config.toml
num_hidden_layers = 12
routed_scale = 1.0
balance_bias = false
tie_word_embeddings = false
batch_tokens = [16384, 32768, 49152]
Below are experts of layer 5 (counted from 0) of a mixture-of-experts language model. Rows are named router (the router's row for the expert), up (a neuron's input weights, with its number) and show model dimensions 160-239. Each number is 128 + 32 x the weight over its row's rms, rounded and kept within 0 to 255.
After each expert's rows: "gets" lists some tokens that make up at least twice as much of what it gets as of all text. This comes from a sample of Wikipedia text that the model never trained on. Tokens count by the router's weight.

# expert 22
router [141 133 153  98 150 135 180  99 120 162  83 124 133 154  98 172 125 137 130 191 138 155 104 197 105 179 106 108  86 124 144  54 148 147 137 169 166 188 138 184 146 133 119 153 101 188 144 152 168 111 158 113  89  89 150 111 112 101 158 127 115  92  70 134 107 100 163 130 169 189 131 118  65  86  57 140 116 158 188 153]
up0 [118  92 148 116 119 101  87 119 110 109 135 108 196 131 132 141 119  84 128 170 124 106 136  88 157 128 171  87 130 133 140 124 142 158 130 133 129 134 190 155 142 197 101 157 139 179 166 126 161 137 160  75 195 151 145 142 166 117 146 166 168 155 116  77  92  86 148 167 130 133 122 120 159 110 147  90 102 139 139 104]
up1 [146 134 176 143 159 136 104 140 136 157 117 142 155  92 157 144 216  94  76 121 109 116 107 127 158  75 164 154 129  86  93  62  79 102  83 163 128 126 154 145 139 126 154 153 139 139 136  67 144  90 158 134 123 120 145 157 106 110  92 113 114 129 117 161 127 133  73 178 192 158 156 121 139  76 177 113 143 115 174 106]
gets: "\n\n", ". ", "\n", "John ", "William ", "Michael "

# expert 23
router [132 131 142 194 187 113 113 142 131  88 164 142 141 108 121 110  94 108 140 116 180 133 132 119 145 159 172 130 114 144 123 109 128 186 137  62 155  88  85 141 116 145 125 110 207 126  87 117 122 176 119 141 141 132 105  89 104  98 117 109 139 114 102 133 163 132 150 158 170  55 100 166 167 142 128 109 124  71  82  64]
up0 [ 97  78 136 109 139  87 100  84 110 125 146 101 168 159  96 113  76 159 131 159  75 169 150 143 131 206 109 109 123 140 131 154 118 104 179 171  97 111 118 125 131 151 135 171 181 164 163 139 199 137 115 139  93 136  97  99 132  70 161 109 102 148 139  90 126 114 135  85 177  62  85 145 146 133 192 139 116 138 125 104]
up1 [139 111  97 142 114  98  94 147 120 103 124  97  91 100 136 159 138 112 206 210 148 127 101 138  73 145  63 111 188 142 130  85  92 125 171 205 171 176 117 165 110 123 116 100 161 109 196 112 117 133 179 121 129 148 108 128 181 129 126 126  76 120 114 126 158 123 145  88 141  76 113 123  74 101  93  91 140 164 139 133]
gets: "| ", "(", "; ", "– ", "/ ", "—; "

# expert 3
router [110  85 121  76 123  98 103 129 154 105 163 103 138 123 143 112 105 154 139 114 100 139 134 161 154 152 145 128 150  70  93 131 121 118 107 186 168 147 166 102  92 162 133 108 107 104 133 119 157  66 134  40 141 135 105 131 149 129 149  85 109  99 110 173  92 126  62 102 163  98 151  39  94 123  93 153 140 191 153 138]
up0 [ 91  99  99 114 128 152 103 154 153 108 156  70  99 115 204 140 156 133 101 101 141 102 170  72 112 105 157 135  87 113  99 131 116  81 170 195  82 174 177 144 111 126 151 127 174 138 111 180 123 108 168 123 121 150 152  11 174 166  65 106 125 133  95 139 144 122 142 128 116 166 130 112 140 105  89 212 154  93  88 145]
up1 [211 135 114 146 125 127  83 100 150 139 158 107 123 130  59 118  59 129 102 156 146 111 131 155 128 163 153 106 172 127 161  84 115  99  91  95 136 196  87 117 122 149 128 162 115 141  94 207 157 147 174 104  63  75  87 151 137 228 105 113  84 147 125  89 200 100  98  63 108 141  93 135 158 118  90 136 130  88 163 107]
gets: "- ", "==", ": ", "== ", "===", "\n\n"

# expert 20
router [116 153 134 167  83 108 130 139 163  82 112 162 100 150  92 124 118 145 107 173 135 151 108 177 179 124 160 111 101  94 184 119 130  48  59  96 166 106 175 131 118  94  92 130  98 133 133 140 122 154 192 145 153 158  96 101 107 100  73 139 134 162  83 122 133 114 143 130 114 119  59 104 188 179  94  96 109 154 108 135]
up0 [142 111  91 138 121 145 126 151 129 107 143 118 151 198 115 121  91  68 111 113 121 120 150  76 132  84 191 166 141  87 151 119 173 101 163 119 193 103 143  78 133 113  77 107  96 154 129 193  97 105 162 165  97  87 110 178  98  99 107 141  67 170  72 119 117  56 147 132 104 191  63 104 136 128  30 172 180 207 166 150]
up1 [ 89 119 118 122  93 129 110 165 164  77 174 175 172 156 192 106 100 139 152 137  97 125 151 140 103 135  73 168 161 144 130 128 113 113 108 103 141 116 153  99 135 189 142 146  85 170  78 180  97 114 144 137 103 180 168 177 106 140  61 107  83 121 128 140 119 122  86 136  94 183 129 156  97 111 110 143 137  64  75 145]
gets: "to ", "in ", "not ", "would ", "into ", "in"

# expert 25
router [116  74 111 119 125 103 118 126 181 109 147 139 108 163 169  89  95 174 169  86  73 111  83 146 164 123 129 161 106 144 160 171  85  91 158 161 105 143 201 122 115 128 112 146 163 109  79 133 142 145 160 147 148  95  15 162  80 162 119 118 221 128 115 120 130 142 136  93 156 122 105 110 128 129 170  32 133 139  98 129]
up0 [179 113  99 111  99 128 120 140 127 166 119  96 190  83 118  99 134 172 100  76  80 161 171 127 139 156 162 104  58 112  98  95 114 156 137 169 127 128  80 117 119 140 189 141 147 126 129 151 120 120  80 112  97 178 176 113 164 132 140 141 170  85 130 125 126 123  97 108 102  81 107  93 131 112 120 174 175 135  94 103]
up1 [172  45 117 132 120 147 145 154 143 118 192 127 154 135 105 163 172 147 169 107 118 157 143 174 168  79 117 106 122  79 146 158 137 123 103 110  73 121 151 146 121 121 138 154  95 145 125 187 146 149 137  88 101 151 126 141  65 131 158  75 146 119 135 140 139 148  95 141 109 182 159 135 102 123  96 136  75 126 121 133]
gets: "\n", ". ", "at ", ".", "). ", "during "

# expert 21
router [ 89 148 112 156 130  92  95 133  70  98  93 146 107 183 103 143  59 118 117 161 144 125 137 186 161  55 131 141 144  92  89 161 154 166 136 168  99 124  70 150 134 123 105  92 126 109 103 125 136 100 123 141  99 151  72 136 107 101  88 144 136 107 122  81 127 147 110  96  93 123 200 133 155 132 116 102 134 150  75 169]
up0 [122  90 185  60 141 113 233 120 150 172 176 135 157 165  63 139 103 150 142 161 136 124 143 116 123 137 164 123 198 117 172 157  90 159 155 110  83 113 119 131 105 139  95 105 150 114 140 155  95 127 174 110 153  96  94 160  91  95  82 143 147 187 168  91 153  90 124 117  72  79 125 181 110 135  89 174  86 101 124 161]
up1 [134 124 174 102 117  96 128 107 167 130  82 140 165 111 106 128 151 108 119 130 118 176 115 196 121  60 139 120 132 121 117 126 128 200 120 201 104 188 136 122 104 113  98 128 159 149 164 114  60 115  78 170 151 152 121 168 177 153 107 143 141 124  49 174 141 138 153  70 177  82 147 142 111 146 108 142 111 117 169 208]
gets: "|", ")", "==", "===", "had ", "has "

# expert 8
router [121 116 112 116 109 135 124 109 122 162  97 145 166 124  78 154 139 149 102 162 105 102 101  81 175 110 154 134 116 100  57  79 122 127  86  80  83 202  33 155 104 112 101 179 155 100  34 141 132 113 130 135 144 143  94  96  99 160 100 101 112 160 171 130 131 145 134 162 155 127 116 143 155 186 112 184  81 141 164 163]
up0 [160 151 142 145 162 128 169 160 136  99 146 154 159 127 127 158 105 151  96 138  82 109  92 107 101 143 122 140 129  64 136 136 144 116 113  94  99 157 135  62 136 140 141 103 163 180 152 174  73 124 112 124  81  93 116 104 103 148  83 156 125  84 121 114  67 137 130 123 130 165 143 116 111 170 127  97 193 121 168 174]
up1 [198 122  21  81  96 125 124 100 169  90 122 152  95 115 124 152 134 204 124 112  76 131  91 156  96 100 133  94 120 168 134 164 167  86 130 125  84 126  89 123 182 152 101 123 137  63 152  90  93 152 181 138 161 148 120 164 126 133 145 116 148 110 164 128 146 105 155 197  89 150  96 157  32 122 104 125 130 163 180 130]
gets: "\n", "\n  ", "N ", "University ", "School ", "S "

# expert 31
router [151  71 142 162 151 160 168 127 127 161 119 147  80 112 203  79  86 188 176 172 106 142 164 127  83  93 117 109 109 151 143 137  64 169 119 207 171 148 158 142 162  77  89 138 185 112 170 158 125  98 126 163 105 132 115 105 134 138 144 127 123  89 162 101  93 158 177 124 147 133 108  82  40 117 109  89 111  68 105  72]
up0 [116 117 136 117 144 115 120 124 124 146 109 127 133  97 134 136 111 108 157  58  69 115 120 130 110 144 204 167 154 143 185 179 132 181 134  85 172 126 117  93 108 105 116 126 133 100  88 190 114 103 105 122 111 155 135 145 142  88 118  73 157  64 175 143 146 184 145 153  97 125 132  68 153 154 128 123  98 118  95 126]
up1 [112  88  91 148  65 120 179 159  74 166 147 141 122 142 112 122  90 153 159 152 109 125  99 104 152 145 108 134 170 100 103 161 178 145 147  98  60 106 132 133 137 106 133 175 125 164 151 174 121 106  69 107 126 129 143 114 106  89  81 132  91 132 163 143  88 187 127 100 109 121 102 111 112  76 155 180 138 184 154  97]
gets: "of ", "with ", "as ", "by ", "\"", "("

# expert 17
router [140 129 200 207 162  83 123 144 107 151 112 141  67 129 122 130 193 122 124 127 157 179 110 175 179 115  95 135  70 105 104 141 118 126 106 160 160 133 107  80 100  75 152  93  90 124 114 158 114 158 133 113 100 114 157 185  97 157 133 178 142 125  58 165  87 130 147 124 155  93 125 138  97 179 132 128 160 134 159 183]
up0 [152  99 154 122  43 174 102 128 113 162 142 133 112 165 119 120 131  76 132  72 129 153 186 105 130 196  51 145 139 119 137 143 102 115 135 198 112 106 106 126 119 147 128 139 122 118 135  65 122 110 123 140  53  97 107 133 102 103 146 121  99  92 111 121 121  77 157 140 141 131 186 159  96  97 115 140 127 131  84 177]
up1 [101 167 150 117 145 103 105 107  93 132 123 107  75 177 140 161 153 173 105 142 105 121 190 114 178  85  84 200 132 118 122 139 134 173 115 114 142 141 193 134 121 100  98 119 102 128 147 115 116 153  92 162 106 160 128 116 153  61 115  83 132 104 104 108 146 150 166 101 172 138 119 142 120 197  96 135 116 109 142 153]
gets: "1", "2", "0", "3", "4", "6"

# expert 30
router [132 174 133 184 152  88 107 125 173  77 132 124 159 136 144 119 103 146 144  42  58 135 154  69 146 148 110 174 120 140 146 148 175 130 116 118 142  87 197 181 123 141 151  87 134 136 119 123 105 165 110 126 138 100  77 122 125  90 139 170 134 134 146 116 117 155 136 150  97  60 151 126 133  88 156 145 105 156 115 131]
up0 [ 76 140 126 141 156 109 164 183 148 150 105 122 145 133 172 163 118 129  73 153 151 140 154 135 147 213 114 151  67  68 119 134 113 105 142 103  65  83 162 164 172 100 107 155 121 121  93  90 158 133  77 107 136 135  75  69 114 148 173  89 121  89 173 157 150 129  67 146 140 123 183 116 173 123 115 108 156 126 127 194]
up1 [ 97 117 112 154 182 136 107  98  97 153 163 154 194 110  93 148 142 139 113 106 138  94 198 145 110  87 115 139  68 163 110 178 104 178  13 106 141 124 136  85 131 167 112 110 143  94 127 106 172 148 134 165 161 191 202  88 159 117 148 139 199 165 118 157 134 163 113 132  98 113 141 202  88 145 121 112 158  88  88 128]
gets: "the ", "in ", "The ", "In ", "–", "from "

# expert 5
router [123 137 167  69 135 116 136 119 116 121 125 154  79 135 133 160 110  97 175 117 111 170 146 125 131 181 114 174  72 100 172 110 105 142 171  97 122 125 122 109  75 134 170 155  76 148 153 162 102  73 136 138 150 115 153 151 120 191 162 159  52  87 158 149 182  97 155 116 123  81 122 177 123 109 152 168 142 170 141 128]
up0 [ 87 171 118 143 155 144  97 118 111 161 138 102 130 134 118  94 148  96 134  69 142 133 131 101 163 134 102 151 130 119 145 126 157 117  76 103  96 168 125 109 101 107 103  80 141 110 183 113 129 148 102  77 142 118 118 139  47  91 206 110 146 102  97  90 115 121  53 135 172 124 161  48  95  83  78 119 159 133 147 105]
up1 [127  63 164 109 157 127 117 121 107 169 111 187 128 145 172 147 144 146 114 161  63 122  87 174 130  97 111 148 123 115 121 183 187 150  97 183  77 139 166  89  93 116 114 107 144 146 108 136 115 139  69  96 145 182 217 145 167 196  94 151 100  88  89 199 163 133 111 113  81 138 151 145 102 114  83 108 127 125 164 126]
gets: "| ", "\"", "It ", "it ", "He ", "= "

# expert 4
router [105 117  74 146 161 131 119 119 156 171 153 155  85  98 127  79  76 116  98  49 168 141 130 150 121 169 107  26 120 112 101 102 107 138  93 139  45 194  95 129 119 108 142 120 116 106 108 164 188 132 156 177 107 127  84 149 109 124 124 162 182 123 135 125 175 134 137 116  98 152 179 168 145 128 155 113 169  60 159 146]
up0 [ 77 136 107 155 148 198 134 116 114 144 168 118 115 145 101 120 120 128  91 150 101 131 181 106  95 169 152 133 169 115 135 164 108 151 123 122 163 108 130 144 149 128  88 177  96 100 162 111 113 158 135 119  69  89  84 124 168 163 178 138 134 106 125 176  96  70  77 154 179 137 169 105 139 152 107 103  49 133 157 107]
up1 [149 155 137  96 110  48 121 136 149  96 159 122 130 136 133 175 130 100 164  85 129  88 127  96 162 172  96 122  92 103 101 200 201 162 172 166 159 147 110 138 145 165 106 146 198 164  87 130  73 123 122 157 129 145 173 130 116  85 104 191 169 130 164 121  95 106 126 148 103 138 165 140  95 185 186 108  70 100 119 123]
gets: ": ", "| ", ",", "$", "50", "): "

# expert 13
router [110 111 160  90 126 135 172 154  84 158  82 117 157 136 134 151  92 122  93 121 157 120 172  61 120 146 135 160 156 136 134 181 127 154 147  95 143 150 136 134 112  93 155 139  62  97  89 146 157  66 106 129 143 101 212 137 123 168  97  99 155 137 149 121 130 112 114 116 133 148  90 100 170 123 140 136 193 121  90 116]
up0 [ 84 207 118 133  93 157  78  90 127 121 129 170 162 123 134 104  64 132 140 115 135 168 130 137  66 122 106 136 167 183 131 146 101  47 191  96 101 128  38 185 137 111 191 106 143  99 149  87 111 118 137 135 142 142 170 163 141 155 137 129 103 120 112 115 145 155 125 104 139 169 113 115 150 156 128 102  95  62 112 163]
up1 [138 129 170 107 132 150 105 120 146  96 127  98 176 122 140 121 113 182 148 186 132 136 135  92 102 105 120  90 102 150 106 154 121 136 148  99 115 114 165  91 129 105 132 137 109 125 145 169 124  99 103 114 111 115 166 164 134 154 117 139 172 150 132 123 129 144  78 138 139 114 111 109 150 101 139 110 108  76 172 108]
gets: " ", "of ", ") ", "\n\n", "\n", "\" "

# expert 18
router [157  82 167  90 179 109 118 168 163 152  94 136 171 132 162 139 104 116 189 173 172 137 162 124 144 108 121 121 148  98 145 158 134 180 154 148 110  83 105 142  78 147 147 141 151 148 106 124 156  99 178 151 147 114 151  95 119 139 140 191 144 168 123  87  58 112 161 132 142 105  78 168 179 143 142 161 166  77 156 184]
up0 [ 55 142 138  98 136 125 102 187 125 115 145 133 156 131 132 151 132 142 114 146  79 139 175 121  86 106 115 119 132 186 118 216 163 124 189 154 131 114 167  51 112 133 135  58 103 104 173 153  99 139 131 109 113 147 191 179  60  95  75 125 173 145 165 129 137 156 139 163 133 115  57  85 115 119 137 136  86 143 171 141]
up1 [112 145 198  62 143 133 138 142  65 183 117 148 179 101 156  93 176  83 102 149 205  76 140 151 183 118 104 185 167  80  95 141 130  90 118 151 139 112 151  81 107 137 124 119 142 110 159 151 101 134 143 126 117 123 166 117 163  95 122 123 148  94 109 123 151 139 112 154 161  87 138 151 139 149 134 168 155  69 144 120]
gets: "-", ".", "'", "; ", "=", "/"

# expert 19
router [104 159 129  59 137 124  89 148 132 152 198 150 114 166  56 109 128 150 138 161 150 103 176 109  85 101 107 140 130 140 160 150 129 129 176 116 127  84 118  92 114 142 115 104 127 180 173 153 111 127  83  92 154 103 206 116 145 112 162 152 173 139 108 130 128 133  90 118 176  86 150 134 137 142 138 144  72 154 124 134]
up0 [110 124 112 155 144 153 170 103 158 176  94 104 158  57  95 149 105 165  73 160 112 119 112 200 180 118 160 154 136 154  89 100 128 123 114 120 122 170 144 151 153 160  84 165  79  95 180  60 143 130  82 100 113  98 108 141 177 118 109 109 169 151 150 114 131 134 148 105 109 124 128 126  92 148 125 176 122 166 134 138]
up1 [130  39 113 110 172 174 122 131 118 140 174 118  98  73 234 122 107 138 174 102 153 118 121 127 130 150 109 128 190 153 104 166  96 143 162  75  65 155 128 122 113 126 140 135 162 121 176 148  98 123 154 133 141 137 101  88 141 113  66 106 130  71 116 182  85 131 205 145 126 172  90 107 117 163 196 134 139 117  96 157]
gets: "a ", "his ", "the ", "an ", "is ", "s "

# expert 29
router [112 118 102 118 130  98 102  92 146 123 137 130 120  61 162 125 157 114  81  70  84 110 113 106 195  70 143 172 132 138 171 122 109 144 102 150 156 110 125  92 150 196 123 140  99 182 131  45  74 136 127  70 135 137 126 111 137  90  96  69 114 149 107 145 151 130 146 133 138 137 183 118  90 133  63 117 150  78 178 106]
up0 [137 160 107 145 112 105 195 161 150 117 150 168 116 158 120 159 116 123  77 173 142 169 149 111 107 150 105 118 130 104  97 135 104 184 136 132 146  99 130 140 107  54  86 122  87 158 148 109 154 130  85  65 126 130  53 101 107 111 120  69 143 128 109 118  79 136 129 143 169 108 115  73 141  79 126  69 126  70 122 137]
up1 [153  94 167 101 148 161  79 125 129 128 129 165  93 189 187 140 127 139 142 174 149 112 143 152 142 141  94 122 150 158  92 162  63  93 112  82  95 126  75  80 160 111 142  99 112 145 115 130 167 148  66 125 118 145  77 151 142 136 108  99  95 138  96  90  94 129 144 141  78  58 128 101 143 122 122 110  90 105 153 147]
gets: "% ", "two ", "one ", "other ", "a ", "are "

# expert 27
router [119 139 126  98 122 145 149 118 137 121 128 120 185  38  55 180 141 161 102 139 119 143 153  94  95 143 138 132 161 127 118 132 134 158  66  87 132  95  83  93 148 116 124 144 158 168 150  89 134 125  88 161  82 129 127  84 122 163 169 106 133 143  87 126 149 186 115 119 112 159 168 177 124 124 120 105 109 189  80 134]
up0 [123 102 147 140 124 101 131 158 139 139 135 160 183 151 152 128 143 125 149 201  98 175 106 132  99 125 159 144 154 135 197  65 137 106  97 122 162  82 155 142 105 176 159 138 104  79 145 155 134 160 133 162 129 153  79  98  97 144 102 156  50  95 127  98 200  87  80 123 127  65 109 142 165 189 141 133  78 167 172 119]
up1 [142 171 135 119 150  98 157 105 145 124 163 206 157 169 100  94 179 160 129 118 150 116 172 108 184 142 125  92 122 141 118 162 125 115  72 131 151 118 142 140 165 182 145  89  92 116 105  39 159 111 120 173 132 135 141 128 152 196 106 137 169 102 131 151 125  97 130 138 101 127 140 141 147 137 135  90 118 122 125 118]
gets: "was ", "s ", "is ", "were ", "been ", "be "

# expert 26
router [124 151 108 138  50 109 126 124 133  84  96 113 103 140 102 108 123 105 137 149 101 119 136 168 125 144 127 133 207 170 122 130 148  36 171 114 188 117 124  97 117 101 139 103 156 118 143 151 180 179 101 127 155 124  79  89 115 123 107 111  93 123 108 112 135 116 110 118 151 184 108 107 100 125  82 100 154 108 125  94]
up0 [147 193  72 145  81 120 102 136 100 151 134 199  74 138 139 146 171 168 132 115  84 146  58 149 188 107 188 142 105 126 156 164 134 107 147 168 151 148 170 142  98 103 143  95 120 152  92 139 119 140 126 143 169 159 143 131 197 169 131 147 164 152 184 126 115 102 118 179 136 116 141  83 112 116 128 115 136  82 118 126]
up1 [132  81  98  97 125  84 100 168  68 155 172 122 119 163 136  75 158 154 131 162  98 158 147 113 133  88 115 102 100 121  89 126 128  52 110 156 119 143  67  87  89 138 148 112 199 149 133  87  95 130 128 181 144 121 112 119 114 106 117 113  90 137 136 146 105  79 112  40 119 158 129 115  81  89 131 110 133 189 145 104]
gets: "W", "H", "K", "G", "R", "U"

# expert 24
router [125 120 132 114 116 155 133 147  83 120 144 104  71 124  72 180 141 110 159 124 142 165  81 118 156 116 111 167 142  84 166 102 124 167 118 104  80 109 171 140 110 137  96 138 140  61 167 142 145  96 120 108 144 113 126 166  94 126 133 140 117 162 138 152 103 192 147 107  93 124 126 134 182 114 150 147 161 126 184 146]
up0 [147 143 132 150 124 114  96  98 146 148 105 108 113 106 122 107 130 151 178 114  86  93 179  63 110 103 174 108 185 111 116 108 148 128  96 154 111  93 133 113 126 171 171 109 199 191 113  28 156 123 119 149 193 119 132 100  65  91  94 172 111 151 143 102 114 124 141 140 158 141 116 113 201 196 148 120 103 112 164  92]
up1 [123 151 129  86 115 124 167 120  55 136 107  97 177 137 147  93 140 174 150 160 127  84 143  97 127 164 171 150 133 132 116 105 145 150 127 150 151 116 165  89 121 174 116 184 148 138 156 110 128  87 174 143 116  98  92 179 162 152 111 151 112 133 102 164 144 104  54 112 105 147 155  86 112 128 100 133 148 128 120 116]
gets: "\" ", "ed ", "ing ", "es ", "ers ", "ation "

# expert 16
router [ 96 162 126  78 133 158 176 138 165 111 174 188 130 139 124  92 204 169 111 158 106 154 185 158 112 151 159 143 131 105 144  77  88 174 140 149 159  98 155 188 140 159 151  43 127 102 146  75 151 133 158 127 130 143 117 181  79  63 158 116 142  75 122 126 164 157 138 177  88 162 117 118 180 107 110  95 150  91 114 146]
up0 [121 129 102 141 151 103 117 118 171 100 131 146  94 179 161 134 156 109 153 174 105 176 118 152 102 125 118 126 136 149 116 112 132 121 162 103 160 157  75  97 143  83 123 117 134 123 153 136 195 162 134 105 143 138 100 135 139 138 128 134  44 124 179 107 128  79 123 117 123 228 103 134  96 176 106  86 110 167 132 101]
up1 [135 130 126  84 125  90 144 110 122 148 150 105  88 159 154 177 132 131 170 117  49 104 166 128 197 104 160 117 131  87  95 128 121 135  61 146  66  77  68 107 124  86 100 142 120 131 111 107 159 138 143  62 169  97 102 159  99 114  94 167 151 111 152  93 114 144 153 136 119 104 167  50 130 100 116  93 130 137 102 149]
gets: ", ", "and ", "), ", "he ", "that ", "which "

# expert 7
router [126  96 124 172 156 173 140 112 172 105 129 153 158 126 140 139 133 117 104 149 135 108 108 188 185  97  59 127 106 169 161  71 199 113 140  45 113 109 171  75 158 122 129 163  93 139 169 130 141 166 134 130 125 175 190 123  98 106 121 101 129 108 187 149 166  72  85 149 152 141 137  95 222 112 139 108 138 167  74 154]
up0 [117 116 157 208 147 144 133 122 123 109 161 175 113  94 145 107 131 144 139 147 147 123 151 100 102  70 114 146  89 167 174 103 135  48 146 105 120 154 128 171 173 121 113 113 138 126  91 134  76  93 162 115  68 148 132 145 159 159 125 140 175 150 136 118 143 137 126 134 159 153  87  92 126 106 101 142  93 107 107 132]
up1 [116 198 192 138 177  85 213 112  75  61  75  80 111 158  98 115 156 137 129 164 146  54 104 122 116  95  83 117 138 149 152 116 165 145 169 105  96  68 187 128 165 150 152 152 149 123 101 131 127 120  88 136 156 150 118 126 116  92 121 146  80  98 138 156 128 133 125 159 127 139 152 162 120 167 168 121 109 176  73 169]
gets: "on ", "0 ", "also ", "1 ", "2 ", "3 "

# expert 15
router [147 111 165 138  93 157 159 101 136 112 107 136  98 157 161  56 135 136 118 139 135 157 108 156 122  61 145 138 150 164 171 100 141 122 148 122  99 101  99 115 176 131 123 177 115 125 107 175  97  94 115  87 140 107 109 177 131  85 147  69 113  96 179  79 124 110 140 137 171 131 116 121 122 132 139  66 111 128  73  80]
up0 [ 86 145 152 137 119 110 153 150 103  59  88  99 169 144 133  82 117 110 131 117 133 103 115 103 103 144 173 147 124 143 148 123  91 180  77 132 100 141 130 113 179  82 153 106  74 132 179  99 144 108  99  63 107 148 102 109 156 112 141 103 128 126 159  87 141 102 116 104 121 102 121  98 126 185 125 151 110 113 168 132]
up1 [194 132  80 110 149  97 197 112 104  68  56 157 138 169 104  71 114  83 151 115 167 136 102 115 181 113 133  80 130 142 208 160 156 119 154  99 125 117  92 135 135  82  69 120 115 137  94 153 130 125 154 141  75 101 145 104  90 164 118 167 176 164 124 109 114  86 168 132 135  97 131  51 159 160 115 112  98 150 157 196]
gets: "and ", "The ", ". ", "of ", "& ", "de "

# expert 12
router [114 147 132 119 148 138 104 131 109 151  70 148 127 222 171 131  93 107 143  83 142 160 145 134  38 155 104 111 109 123 114 141 135 124 173 142 175 154 104 130 132 143 152  86 132 143 152 165 146 116 101 161 163 137 128 107 134 152  59 141 190 111 110 146 183 166  98 118 168 100 159 136 157  96 170 115 130 177  92 126]
up0 [127  58 132 136  91 133 101 122 124  53 215 136 154 132 144  71 125 125 123 105 144 120 104 147 101 140  66 130  98  94 133 117  65  91 141 153 152  53 146 112 148 122 119 143 142 126 118 116  66 134 194  97 145 148 115  87 102  94 108 131 115 109 116  98 112 104 118 117 100 189 125 153  82 145  64  44 161 143  84 115]
up1 [107 132  99  73 121 132  88 121  87  90 146 137  96 102 129 168  99 102 143 121 109  92 120 104 160 106 155 123 135 174 104  75 123 144 126 170 145 126 161 129 165 161 116 102 142 144  60 152 184 117 151  81 153 192  69 147 113 135 139 108 135 146 126 158 129 140 144 171 121 123 120 163 167  93 145 144 161 102 152 114]
gets: "201", "200", ".", "202", "199", ","